From a checkpoint of a small mixture-of-experts model trained on Wikipedia.
Size: width 384, vocabulary 16384, 111M parameters.
Experts: 64 experts in each of 9 layers, 2 picks a token, a shared expert of 192 neurons.
Below are experts of layer 2 (counted from 0) of a mixture-of-experts language model. Rows are named router (the router's row for the expert), gate (a neuron's input weights, with its number), up (a neuron's input weights, with its number) and show model dimensions 0-95. Each number is 500 + 50 x the weight over its row's rms, rounded and kept within 0 to 999. Numbers have three digits each.
After each expert's rows: "mostly gets" lists some tokens that are sent to it at least half of the time; "comes after" lists some tokens at least twice as common just before its tokens as in all text. This comes from a sample of Wikipedia text that the model never trained on. Tokens count by the router's weight.

# expert 5
router:412476452458480554469665491504444582523475428589546483510397524446490484443574477478511546513448505491530447476518561472469428546473364565502538408519417574552559473488606496505478390514600563415552491544535452432512479510536412433475444549471461570455524493466510475519592579536513465505
gate1:533543520456518492432540505542491557521493508483486466591553529495544484617493526564520478400489482520527605494513417381542591546475495486558539526481510532457440464533579530490579470487492517403499565460552621435531474471564511537447509565488496348543493398501531437448570453490580474404
up1:489550465414536413526505484516547446429480435491478470531445562482471475474551519535562413446473524598489509559527548471491497465437483564477481455498454461466504566481489557533484446510529544414498486489438457469506610485518521441388527556471520592452513560488519496548460574589525521603
gate2:496418471525436577525513517480632535517496510566530473523390533539489438536530447473623478488444556472463384569455487419468452532537472508492516481600463478532497482455489611428502507499418440529531510423525452509533472429495418526523367449482468474553464576425508521512538541512597527443
up2:468508455522544561540533580522447382574542393555545384410575393558476568453508498493488518479508563487548502546472532537576493464432452522498488488524507463394508421406427474533491419478458471577450442578484487533535391494577541437550485506575462492447528549557451523528475537519498527511
gate3:539512488479503441500543479507539464518400550432523584476632519487453418522464471452412535526539454450494553497494404523518499502464564461469524496467535471471503447409540425523506449490593483522433449462557529445479414493481457420533479526479555462447471496463516506439482453410461524570
up3:465534465536449487556488471477480438382517512571479438490429498462471539457527580488496504550484499498453436478573571484553495365551485539528475464542530481429513564521559519521456476512368552458578499558390417510429529507561462504459516504473459524408488549460538535576547537586568549509
gate4:603521487509470527478558531439502520502484485432496474486492429556444480515507498489431497541489571536503552572490549499508457518459481539423470472473534409398472547485524534605494502529545425503387518416605525496540442402490515527471519457424574594419540524370428412484425495519510498455
up4:476554516466394543512542454608456539584499473548383502470555402547518392528427517454464513523467505513548489474437531459529532458506529456523532556473564506477497423495475585483507445497478525511545556478499534495568541585540485470471489514528440517527484514479529477476494504486561526405
gate5:517570440531524573482582505594482484452511455641483451569507503499447502491539533482568405389459531441525423454436583522453544443426402618501470483566485458585502475534534536525538355457519606419463535499457561449457480464611508480416438454500519488474518379448529513463441506512585536483
up5:589436562396436469609467531434459462448540550628482493541467496487479509514488552510475463533473484508509457487463502489507608430538596521504523542553577452550458543582579487445500517482454429433477408453442535450556384501504464475459560477467472451570527544552504531477506324489470456491
gate6:517524565552467452518556431618558459415462477460512417540565552454490523563439475436440498520471479532522424509457534456455436592437563520552560507585499461508440458553538547368537545507490518459472544420471539551450456471423521518561562528478534500465509520505443443487536575495515610545
up6:421579466479504530478504561527546521435552546470502379462498498489606547521485473598638386564512513497506504516550494523471409547546456570519392474448477451511491515464450464545532521488578397478497452430519479471555529407484504496468482461510443462587528577492580439469597492500510537471
gate7:431471524518429567505501362526460530445402509452531531497494521569458469531533464499503509493465512490589536538464447570508480477515373541488564463376524484509424477473566510591528527421539437574458457535515546585483420378489566492533536589499570428539565511503412419458512596442396506491
up7:430410506455514540448423476520593518397559449543459492391393539518511604474631479477583537436481492491510501608420502572530468532410538488566469527450458561482532507437528417471430546542469558536549523465547477490519538494485402465540453458461465427459432441504444558572537534591500442515
gate8:501390552563413511529546456497587428497530425597432468582511382515480437578532502510529462541521519552581515480467559583447362452464422464527543474512496468533454479538546521517540481500504557486512509523410572494488489529527476571546585495503498501385477508573518485454496445454466535512
up8:469579475498499502610476496468543505521585496471460495529440520540471553450520470502529374489432511569468520457442527632494551510496464509518495495542468497482494520565514524575468484499501438502518456536527550483572529497476468470436401540547506476552524500525527456520494458550478550544
gate9:482562515522532597400538550442478414458499533494562532566545454529434487536484506493443547450492467466465362514509485525516425542498521606528505550462575504527550460490511561470562504495572510493472457482565462542425474453457511474563562507472549528539491515558397514492557497446486485614
up9:533508539457467602587568535585590533583378470418505515570416563464471488459527446545490620530501464545514493413498430478518564454600463491526643560522504495519474436504450552453521589445502572483411464405519538525425479388471532464580554524440498514501512437450484495459551467427465550472
gate10:540600442490441396489488526531426461467468497517439475533512510630550486497550520483522451534606582524499531371456496483535488496601460529522482574516517509464457535444534512447536517480446526565409549470497515450473460470468520537502570506581481571452458467538472483450502569489506506481
up10:499553584460554539492477410570492501467524481489505455522574516504523507565512568516505484473570516501521522456422486507421527524495521594471495545588514476536470536518475563443499564499499543565500532530428607435546478509523476608509558549502565459426558410458672437517441525485512481501
mostly gets: " un", " Un", " Ab", " rec", " res", " Qu"
comes after: " the", " and", " of", ":", "-", " a"

# expert 9
router:574503420485445554534598497488511550470411522466520463491405633461526464443479482537532591437499556468582501569453524515470438597484418538474481509587581459465504445484463434502576497426490535459569534483592433516560475516499478444488442468506474512551558474443482494471647504556611460572
gate0:542506470487506541442513473510573532464530592451472538509505457507549513460519522464460535544410432483610589504491525432429434495584517536530564578514535444435560527459542537489502528526514563543397509441470488500561488501518551559489439592485521562459541464489594455489549556518563526498
up0:486522402432406462590522529525456487384564539446391401532477526507507564495489452522411544531448523517398548451491501455482448486488470506515516484510546475523494535504523483459467523528498464608509599474498551445527571637456467536536501555499424507459461529490499593498509581563547438438
gate1:501480523579435443541557471641514499527494587478469545554467506419515402508457464488569438574448460468459491425475417427464552517494492450456473445503548481452462486480503579468560432555424548439516510580505580507531509509489543485420508495427511478510566470560516503456512471404542533445
up1:511448433550570427587466537552596517513559484492486517403538437511556515508536513448551487539481499537513517566508497424606569454452517503528514444488610502439530462514583488577498523575486451574527426522475441544451529566505469362505582548639474464589434669554466544498623506525530508487
gate2:447463403511529460427523375533494523469473480512544569457440573438573572449569469529493384468443542553557515530457510554550543580533444572537482493507485484481459488599563432531526493474571540526459449616535465610486618459535438442502479464466507518544545567508568403537499526558474501514
up2:543527429461509440494506459492565506356523473512463503530408598526494527493511543456529477443554592603560518492431530429503485610501443550537454514430484485451464452499509444371545504480525485424478407438531460541528523476524446497395436505465418564554530514483504424490568549521549468514
gate3:528549502542527446505457533591526464509467511430507505523460490456460406503527530490614521477507479493629494551476345455458465541466517465526552475475432462489428535526490514462500421501456467464441523515589538481526444495500565437544513470386513593452506532530476504493471544466484431479
up3:491419463576448484567548447542569464366543478534512528429407578509492555484631506448476480543454575532487475488475415533514446396377467521467482440517504568390524461477534510533475508510464427519556460506505437474454484466431465508446589540512378494527509475583425499516538463503495576488
gate4:441506445530490506511558531510560588540522452486511468463407584536535609491495467510490449504510493559482539524511423489583640544464494530522546422436496575451472390506458470509517487513491496515501522531466575617562489535535478486524551483483452498505556340534479524514487522576518475481
up4:417458498533547535485508575406487557543566620386566530526419521522459420438550577517470468492482554504490519538455553527447539499484344478515519471425408458478565494456474559553522490467491540488445406454497453585532479446423472448547607529565469522473484445652483410544466515498436457480
gate5:558525464436552458437585400480530446478520530467382524601475575534541381546498479528514495504505477450582418463547531418517527524545525540520512503490596547367549519400527503504535472500500553515460553431546437405481477447537384534563496548442504536498474537505499530422519534456479470486
up5:443477524493489518484487500437484466410539460436558442432470497559393565444473507503372517523550578527546577521497616557562397527496499454526482545466481482618564501566514428495480471494421494601535476604523466542529493487544437517432506473536480460466500566525489502565419497577565523507
gate6:453386539403488533422518473475553554560523514588512480595518593477493513561485531444523498472529475452460452543645516456445541563586551487488501521379474521516544522522510398524540462512560528545435450579520444450528504509528437467585530466435470566496551467390468540434585532380488455594
up6:536582466552472462509489583550516545509451491452430531473482484468503568518535572446541474559488488587497505538578540508557533520537526537536450472488522558474459591577513451441516542447523470378474418496462478548492543502489550463445444517530506505489426533487519499516489429480507563496
gate7:584598411471508507476529542543584545582572575505370462552444504458418553475449500405527558482482469440463508509426504488468551501587506499534431485547538484473472489522491476469532501547511404497427473452452498502598487492568521495457541449500564583499487462463534519486519506407441570513
up7:541558478575481403526463462468516501435541497549369496416504551510551538468451440472546488561520571558521540514449522461507547558548529461484527512503562411491493495441567509453517577547505543489500506474463458526527474434387519459414510498521383543473435498566426485506535486508396506484
gate8:511393477497455433540478443516509475488489513489525439509442535462607498556502482494581555507439567563537478498516489577597378514559571465538480533521564564460523427443496524496526513527576517446532657526543484515494474430499523458610612468490543568473470557565446619466570488530470485472
up8:514552473528460444506498488507565419441488548402544493460515499534439550459497440506558445509431432545469549500557439487609566547407533447501500465374481453517502487491524409420501462549556457464482484454513554439551496584503589495499498573520498451513542530535474588546475479477410449571
gate9:469493552537509496471492485468499531481458643453483494596518496467444458550489563533446476594533565478474483474486451508501491503513435492534503477515510526541408484427487579497527476480510465389447547476349514471556496524521498496479627478584540413574531484525500482450557543449429493468
up9:445501503593576527494492573454503442514528453429525651467495503516391551453549472544519523458546458475510509498495482545555492440462533501429446392558484474549536567415495436458465511487539520551534479603497557494505564529504567394487469441586535503536452423521477494568497383510515445559
mostly gets: " well", " very", "year", " same", " —", " GK"
comes after: " |", " ", "|", "2", "See", " September"

# expert 12
router:527540439482573460494589499588450589523477540534479485516443471547503615512406495456477446469502447517483492564503566458474442498466437660464523410535548466516581488546485479531526435558542510457541513505561552513464476458539436459551467533548506548461541419501497497507556491560541448507
gate0:523587527497476542479564404458431457478459588581450432488515462552519570564509477573559555430541527511493501433563412579564516409577479431537635547483457458519504494531526613455472416432596602561530390548514514545468420489523565606480436520503694470519525470547470516488614478533504504499
up0:535548505388634501525432562449482526517532527389448523493503474439547465493440530490401545479497458475500562563482376357466599413502533499417520431536520534482523576587427500392485504505503560455493512517530505474476513536509481499529568463460492490541557467464470438522512452487571456490
gate1:470591392502496435563550482509584489477437575546472366495575458496503502525464488462424473503497428523496507590513590429433497501507562500439470502484534480536521481543502565519475509515609441528427504510535520493420461545466497519503559501520436522427555494509521457498455594509552506465
up1:475470625560473549448495479443484552468545450387451590437575434483546346505491505575572464512475585544510576444414368614515470572540534390506564522486515528527468571544560471531459566492534513541431510555512561494460484497463520520462513499479454500456506595544454512511480533504504456529
gate2:473513500557577500482486484566422489459473487528617645490496582432530525478448447477490560527517611502478431481499510469507507498582498430464477467427543517434568527505524513520477570562547500486489482538515574480511504588487600534672516519523480548448480476514474475535449444554425415514
up2:417479453431534439517496395474533544482534467464508458477508581458427512484462483409494484543501451459477516530525518470443583493423472455493487301390506597458554561525462494526427577536493477503543526435518614536525504453435571518476366509517513514492564469515489516541472424517468495587
gate3:458496536597560535488557534491442540448488503508476462433473526497555493552536450483429549490457444515497521499545490546466554483498448567516509514539639474543496579530523504545496442438641555458466550595521536536390486453468523504491496479390511383471615436580463506494454410501554543514
up3:497500471556457609482423545419472509574560519478490499474486496460420457465488530495589530536512435428563580470481494516530548452489564473505554500401484545444547459488525549433476476491529512547579492406455472521528412540486552467539464411480518431577518440454528525481502546537504434556
gate4:544494445478500445520587528522432603564495551558509538493495494460639610527522378479478516554508480507571544507519475555509442461580472489508521512565427558565534483509539456496467436485460455442556497586483530446572594469661505525514492566426565530472566462488581624471455457498487430469
up4:506549494500540497600485493485487504513507453486533449522451545564425469450559452463497499419580562546488539458421528544498496519475492500510525436554400623626472534513469485372482487459595462505502453509526525536556528496475438417480471516472525452558465495481615488544473502531534431475
gate5:435479483546480535480572512486530507533444416416556507486497584447490402508446423507571507472422525444456516533393500507531492514635510453473551500554529481475460494493562412485495510445562548544569622493564524494500433454584517481497476479388464467586480517507485467442470570494499512435
up5:589513613526606470517524558518401398519538516495496541503525409435482501500579478492462368424586499469397484597483564499479526496538525512426454516505543463535424520584498422590499518520522613584582572469474509475452509490529483497577507437522451610489518494469459500526422487537556534591
gate6:550473558514494499538550449548597461408489439473493540484463487523465535507542451433489491471509519517546521496448441564442560577463494426488475495512473453453474443397538469592506654430396558536505549338455489450511433438426525502604499554438453494531494508550534459477594444474531577527
up6:561511427526427482542427475503524546474513489562552512518493497606519433549528604561519538515546528537561463504496535484520607583494450552503563475488501508511492472482485467492567537525464427423539389541573465579485603537425499421428441481468564517469526484499466440460516490440400395445
gate7:517495550450519503561519483435417480568510498455504460551526461400534520519414407504472539500495562492564582468461448558552451465501527446495464534519434508432528578580487473477483467461438485556614536595481510574400438517539473505540633456587496483519513574518460561512526535554495448510
up7:535448485491534421484504554537551443581496468546503479483426447532540510447532449491507415448597422490454470605435529502484555510474490514506475422523502501599521529578431532527506468526451470490536503501394515452404441460459515465560544455566529509434559533436432500489424493521520567543
gate8:512447461445445510480499496493519595584475499485448547499494556523475495528488421480547500624557569450538508519503647476433550530521504437540412442523475614451418453466554493507502462508507516415561554516452588506500524573506489435516516505525506467545442414504457487482484485466392428425
up8:491564430526537541534488551481490463490546536448468543499526393566497467501490546584524386535554510602498483520450512414436458559533529533521459481541549513509461527554510485476480548545451446457496442415418451575512496491531483502516476503652502479493452548565473474504376488518541558610
gate9:481522403581491468525533399502463553501529488510570518509512635532453606529489496453485479484512565512408549432537531534467508507547435505475539514528492452493443576421592477503534543500535563538582570511514527469537512487584509555482450529432469476545546563412574532524560478551605596532
up9:526478528524496560444532400483461535543449462467495511459483497501514523530480509490500511552492490503575513475521439524557596543523421414552541388494577618333452520480490471524530487452443498406454454461511457535486453491382532519467523560555495455590497520539544528468472428441435484590
mostly gets: " pre", "Sh", " Pre", "Ch", "St", "Re"
comes after: " (", "-", " \"", "\n", "/", "==="

# expert 34
router:470492515500515554445527561528489512543452474458474487522494563508486511571458473511500434506488504429551537458503642463442470495478478582498476477476548506475464352462433454467595482463522549528577498473572464516543430468508495467543507546479590473481508431513464402512523563537503600468
gate5:491472486385539520516510537462543541535471463491557485440499409502414499427442412504537555588476455524554503599503471488557403532560578419471375449580491449659506530485478493566467454554509559433533498512510518556583404513456460500532514473524527455522464435493533518496499555468544464504
up5:477508482573419479542528463555456541344489472517454500547485468502426416488530520600472438467516488546540441620333501460633577551421508532456551430503429536509342553506540552512533532523439489435409515510500602444423491563495375551528493413366450477421520444485504471493445421492618530551
gate6:448531514509513532355524410539466531429363387567515603545484515465409503528583543456492548545497523483526439506420427504548514502503537536534537448480573498556495411462461493592590496511548491453483586509482590514507500534398503513510467601492550401488439566514555458440550505430433612599
up6:488513472461479504592544508517500507519502432469495510469517566502480489477507471434431474493510410572409495508519574415484501528530534493495492455541550487543493524466436520475478554450597542497548575523491502553538493441499531442521395470527484472515535498463550501553559600524590557541
gate7:465397505525518431561585497548436575589450482497529520495421466545482525452525433598493554522481471522491472523584519497469477546365504390441563456480441533532522577497563464542543466526472545478472507517477506490477421494568445542558458473554597461507569444434469599478547503492484495520
up7:428427457523513524523523533393499483553521495434460511436573391554551521507502410510531515533562470509445588508594486503533430495421509467389539424507530417510490523451464463446547493539440603511473657550493498451463400563438397599479535480492477417445515434431504565481481525497500505495
gate8:521504505560525482484474506420385510455532512511438461509460509570482521575415545530456490522445452557454528460454567419508540484460495470488382430512470454429506534502532445469540562518529616531534542462467397573522484415490517524562485379477450572468398622534463503486504415542513515542
up8:404459475456464470419519507561536509488552504468484648493466512478474445492466465548497459524514534494491419488454390452537409521430657512436609514586503483541476485443540532519422571547452448492498466585458505406505435506507445448482418472448570518508541466416532555481519530569482406498
gate9:517555526417527498466549482423502537399504555458517500528522462479447486518487497554591486524443475517547496446597447540531505477540556554483514472508500392429594512396474504542502487513458525517514547467495597450503509461441588491488470552504533465487498575508507421496513493509458506446
up9:593530468482406476516564489544429566477520558479503527564451546548471459474475510588467554593454509483506464523558470534556479482560502466492566452578536490682560533482546571530483526538490533465507509573453489427588502454413559482486492419474495572486537488535500510459534547471456460397
gate10:484534466550524501382544526465471495494444497594532464468458497540545486483510536557491522527396372492512432577411537380482472580482498448453562420503469555479467457491503544533501584578477483428497528510509457443535465492407425466490456523503513561482459528480541540449568431487532435584
up10:470433512580549530470447582459537462479483568437573406426520541479626427422553474483520419576480478570481521419485560527485501412544453501506516576491411527391480539552480488498482425498518489555536507504521522523426406533549501471508525469492465565485557559490472490538425455511493517475
gate11:472565468484461453588501448431535539489468621481547467482494503380422477442558539545490471437413488522467541519526457496491484527431493426496446438516456524432505560471546509520485392579429494497510492525494426474542506596568557527430496567567490605487413588481531562512504513439491511467
up11:527473450602469514468520505455520484463479468476538448506501460506478493503448494548439515382533475521385523464575524577581490527494518533488443460499430513410505533491423475518472567466551522553504544563483421483539594469454507508511434476469458595428526500598465472534528538533524585510
gate12:596490473547494487559565473563408592491493427535494522530480551533468413491582559529477476425456393537533496534448489476560548513502483459545521490473462486585440535472560539512608498512477564474493608505509462558473550430531556559458456522522450457475481480439567523513504549431490484546
up12:429455503542482486400504513435486496458486513459487428433591526412524525527426389488424543477428600468508549464472496504512433511497519400438528585455475536541491535531527477495435488444541523560578483493574597578414514493439552451491542499458483354594486495480390435579491569508488511476
gate13:516446505564444470477518468530512487388577558509501496385446505555582444486581497520550508560564509430479450506465470507503432547575492477565411459468574452552489477500526508524497447537455413534510476566456590487546529531439557434428470528449551523421382402487463536508479542484433487519
up13:448527578546523456543450483524562485493505508500522533452524477475463550508535472505482482524519529571506557485556477560468485545557473491535480487528522523560489492482456445496485514437482492547535343536427467490554414505332488506440554614532458482553494508576560404456472379535539489606
gate14:505525448548470527561491518528492459490534516533506404532506482518559443598448608529521523530512367495534490454539496553492510577518507477586417478492505471510569445504467551534545448515486570516527444519531514669471464530453491466427463486455492440473586470597458457510463464434423611535
up14:533618485554608487530452590522533533541535474417434419476510478459497465510467573459459478527496481547453522396453508549496479549583508493511500508471449593521527485495437481487469512479487577511584441492517448576440516518463582439494488550441473422473476538618496479578483541459497552541
mostly gets: "0", " million", " billion", "illion", " twenty", " percent"
comes after: "2", "0", " ", "1", "5", "3"

# expert 36
router:501507489550456519482644527566443628455444545532569515514413586560543529463532475539508442528380426500531462453488528452540462630516482587573446411513430495507525418467595454520589508492439558440504504539533520504587461448512502376456487501475547520569477498526423496454615493504520478510
gate0:526569509507460516516512553529591611563481493522570546434492419578510606507500515433502492485513506503472539512500548470489474482517492519515512480436493525531438498514561540518493500536528589454464432491422412509415596473527545502473543530466565507590390564540464434529541585519534469540
up0:464529548443506418540521458607498368482480491472440521541439527527496563483401540509491502504490547516501492549440500567528453485476469502524493548487511399512492488454461533469521441511504445469554404494526508477521452530519498513472621463613431526542477480468459471539499609484512547567
gate1:520432543571467495517547449511407481489444479459521556553557493427474506543499473535487548589509541444484411488465498531473459522576447493517602556491603413560437530614498434564530516476565504544377549655447530636466507499472570502516598566599530413446513456467583495470473514371464457583
up1:507370524531523598583495434479467477575491434483505566493460556558595535478566634459555517513508479540529451514530512537439429525490541534509484479493460503479562434564451453549479517517449527452434444459509442466489451504405489489572540497538476523518467501517541554504591489558541511601
gate2:460506449500422424499539510461538453498453473446564519488496408404405465493526466549525456473498593510500515582645510485410537421522477533478447489491497479381454543482527527562537568499539509508540521540506568492505467487559539510558312559495461519494525586503523470456632575428512502475
up2:472503543496555513521402523412495467511496440435484459490462486478462454494575514520528492514538466480515512415581490527459514491523407512584468483416523540417550438545478447580469558512418551513559492474476552523506474451410451523473482446531542416550527464523483487531430535492594613521
gate3:561550512539520453507536532494510507466455526538478428448418479445468481546471520523554531386468562555526426522496540555534508470459445491504553515518510439504483588494457548581574374444518498484537461427469555467454461549519522550464454495506486444466586476575425435471514626483512395405
up3:567510543517453592565486486445561444414492426464435515429480464566478445502463627524524487554507461551526545520469512583571462447489510547471493474531509555517454484518551507444502560559456493493442448435521580529534542516548458498521524405433510572414514417509516440560470538519580540498
gate4:634507452445468500522494488569411455399461588416440538470570617456560372569416514442513584408549505514451572538368453447489496509493511499467493487528551457525460549514425538449557534499555532489541497504594442491451359452459496533540545553522461452510486453468478466458540508455445568513
up4:496382556533572513545485531543460522588515473458440448511560536491519445494496542601510548494485505495516536590505484531467517486544444480418514557678519492514495497525479517481541509530535543470441423510522514541447574531491491564566429575515487493445486491485372521523578465531490509609
gate5:424480448509557479486526464535520628555482486386455458578412611592486480489487512494497514532542474485458485509542487428429510486502450459486446485417554575487431470454458473510550478480543442414394520422438580494520484503454463565437597464409524479488584474478505506472595491447461461506
up5:449499465519496509381540426561433488462464468493467481435552420472460449544503440557451440458446548483406460377476456500602507486527477509546463538527473521513505447557553548581528535441513524674493455595502517536414457472593533542434488536495504453504566477501471347462557495403481471529
gate6:486505525485508502495550518495473522469444540479551401554579509513548500546455458628492568456525461490545545501533571499582472524457516432421479473439541472494446513455506535527561490507539529548437550560566530579446437540514552504524576543485486454540492498347601544518594453540520567401
up6:545544436455473494551492513488482442543479614518570566413524453443451442474467503459581512490545503432484552525409506620510536514480563485461376554513547506553474531521476589491462507500524539565548553486627537500420505447551505551613482525508476506553482451458549465551489580444455480448
gate7:513475503616477619529518425424530514487441494363603487554468556561458423537479482495435448461481483476526529417451515470590547587571448494511574510510490496528455485439509426457557602463493560531470568521536581643451452441589540521525504499469501435486520397478516482544490441507545479499
up7:517524564505475551466492537547546512484562429584478453512503465470501502494566440452437495517513563466614504403499484536487415496481509452495524558431534495494514475450572484569503469397444370611431529425489561541533470453491578498424438571590552500440509497562517489499521514486469384540
gate8:529472449423553471569592472485453383410488558515571480527488431634532473547519554614503548534518526515545477476460506524563500535508503519539520515507591418442457449480536512504540481463519468519486458486583426487552401494399520535508615504560479432574526491573522456409594523406479456532
up8:470599402424488392588499540540497396415542538503518481412534504502533532490505451538535438482467471471519596445456491486565537576513564515540451471573484433482455559541533510473439423572406523528573464484531484475494528530461509453467463450497414518490454524442593516564472480548489548494
gate9:524563508540507499463526415468513516434432474412519529470544435501462496550392500380515492419600505490573507483422494581553495461464498491517506556508537443508455376412488545549530512491460472590500550535500556540550505535456533509557517513409480493495592433508474481534468538477524394441
up9:580435447504526511487484400482604550582501594456498454413533365428520560484535441510450521557479569486557518471516472489466466413516520447489488524576536469456471501529545490534391436437505446475548538518481589491590490469545502483462495470475543540491489420445527506496529542534399490473
mostly gets: " Al", " El", " San", " de", " Sir", " Saint"
comes after: " the", " of", "-", ":", " in", " ("

# expert 26
router:486464476535445490540616519427495577455463441502455503521402433524530430492482513532575529490423543543517380493545542513543471512546508674462475379460488552494551499447460451563534458450608525373528458589568469463452461515411507436415544522514606489469511484524468509540648568472472496472
gate1:627471572483528519456545494598475522389464534635493333471482523494568585542484584488490501508493501537539460512539588448531539478530465499555566542526553459454514499538537526535506503447486497478499506531469514432427410494542531547551497393491437562457544508422506467466544554520553515474
up1:542502477504465438453486409573455401472494553520482453476591532445490526498435502536500545543477465475471517447454460484449477490469504498424579494650490479488456466534530590503490521498467516468492596506417423594484497475536532547501519544503472570476464493511508528476505504504414524555
gate2:512503421599449517547481500452527476470506556494619515484517613523487555488500506444582530534494587430493497509463482429429448368453444497473519471499499503473500515409530479491478605541463535655468451448509466534361454462518480629534551521454517500578513529553487467498510498396599533508
up2:517436506467559491491547486485548447547538526431534556481567480489569487524535526535552548541500509511530464491479456501475480523564535427444475529542534526414524523459410419386483610505538411606456504453634535382526429461458507514577561513448481493435460524534511554488507558402414489482
gate3:579519513614522494473582474521474482513484480467586499533512425521571485509505427519433496469503564596489510569514475515531453431532456450500503510503598514505506447408556459523539535426543480482514479533445521458567385388503515502579582533506544574399568501507489434472530565453508545518
up3:552560416521595614490502524541514523457467477555514559566459535542527556511514563531548509572550421453560414503419438467481522543494477454574425507549450417529472413519513557507552507480497471559481546508528495545505365479561523480547458491543588448521505519484544436456429490407565537510
gate4:472545493508540403464467576474520354492493528344501475502456549462456384571470469541483571440488453577515469476516480379535476574534469476508546528528588511420474479350537538509503554503596473437466568464609474554494486462474519592431523569519509496466507548581458494442559488491544420497
up4:407510425518526491478507520486518493458486450503494382457458501480505518520546538516501428539459562589443527476480597486541585446475534552542526479532444539508538527410475466499477471500643598472537497505484472462422513485493476513368437510511487506485485450519451457512400549576565526466
gate5:524436518507465461433524423526460569541504497527421606482508503547464543513445474512554578496399499450504546472496563556494478416441461550536516492404456534439463496452553522571498474511489518497473556561456503546378453463526509541562516496556542501478540532454435491505588465469316600468
up5:450560374394471483590499537519485460456540521505484518463478510484503466564547491616510471603548575453534555577482485405520548575426582565507595524472532457527474577603442534451504428502537493486527431428506681480465542431431518479513545511428455469568558402492520471502437459606489454473
gate6:575572478497543424572493544571462472446463566481510561431460484564538421541479571588555464527444529514536499430400533500516526507404526434545445509622468424506477479427538492409533463457468397551399534424590466400595418474524550499559480479531466569515506489527519542459545425529477532449
up6:558543616468512586542573459492529588520468530508494527502436499580510531534478500412611492521523530530559571458510535468505554477563507427501466500504573556546453673531538482530506430524504531545454489543585496485437378454532546536556509538498442530527521570494464500537478601454541404457
gate7:445488545530576495638477491503465570484501449467570464636541481554455501452519527503452516386545375476517581460448517540461533513440476531466529505497517429450456456505434488504509487433484512444507490511503561565525392484485474575496489511523478362527519471500465509515546427501485511524
up7:482501432543481480463514529440576479505454527416506471471467516511390426568560534549390463599530520495534506554492455404463538544415529440532424472500443503412526568493492493410540557565508456588599428475539491480567449372518406505560546483469582476515502460454524496493512484461568419419
gate8:421446565553435427440531444481515477430483506435501540561473381419467471592543443614476450484479547418557448471455434458560486527479435470525552523518505446465460483452457606580530494442428494517519561493587593514622516429558488500537387526468559468526533557543565438449477452426507501478
up8:531460474576546526540463512551465510548528454516516477510500483568488508415556550507486394539460407506438472585465517424516460441412523518454465492441524489521496494468479507544510393562491501498610516496468348525519478584493521410472566506484482465476553530484489515495475554501506504354
gate9:498502423552477472458533474533490530414508490541521581517514514420535581560437547523507495517540498435496433483393530475508501504523474486477542506427506499500516510555556550540516490492544550481548555503532529628454515390539564556513430480563544406537522427467502468501508453555486547513
up9:558590511512483542448481561449515520512497454462542590514496502402485496524508485505500491471494458508473549406456421562540588535501498498498530507519491503523531551555535474480477475489568435495438515477527595506549454487528520493483480599521461519485468603555425475416555522460453458454
gate10:503530534578406404492518488523449513491557550534467530517515491591518484537443525527502458597506492383566528592398452528512514578468514494469560548565495460470491434502499514497554487440492453439472528533556421548509556572474549502526378517501492462577547542615521503454427488492507525465
up10:463417562478536543477518515567518535525485553429510436480483528540556532497551498543564447554528526599545639517497433578481470462520540538490568554629521528455553541499435474483470477516426544514592389489505471528569543513471597447585524477505501537448486545557517500471498503494457452541
mostly gets: " El", " Br", " tr", " Le", " r", " Gr"
comes after: " the", " and", " a", ":", " of", " The"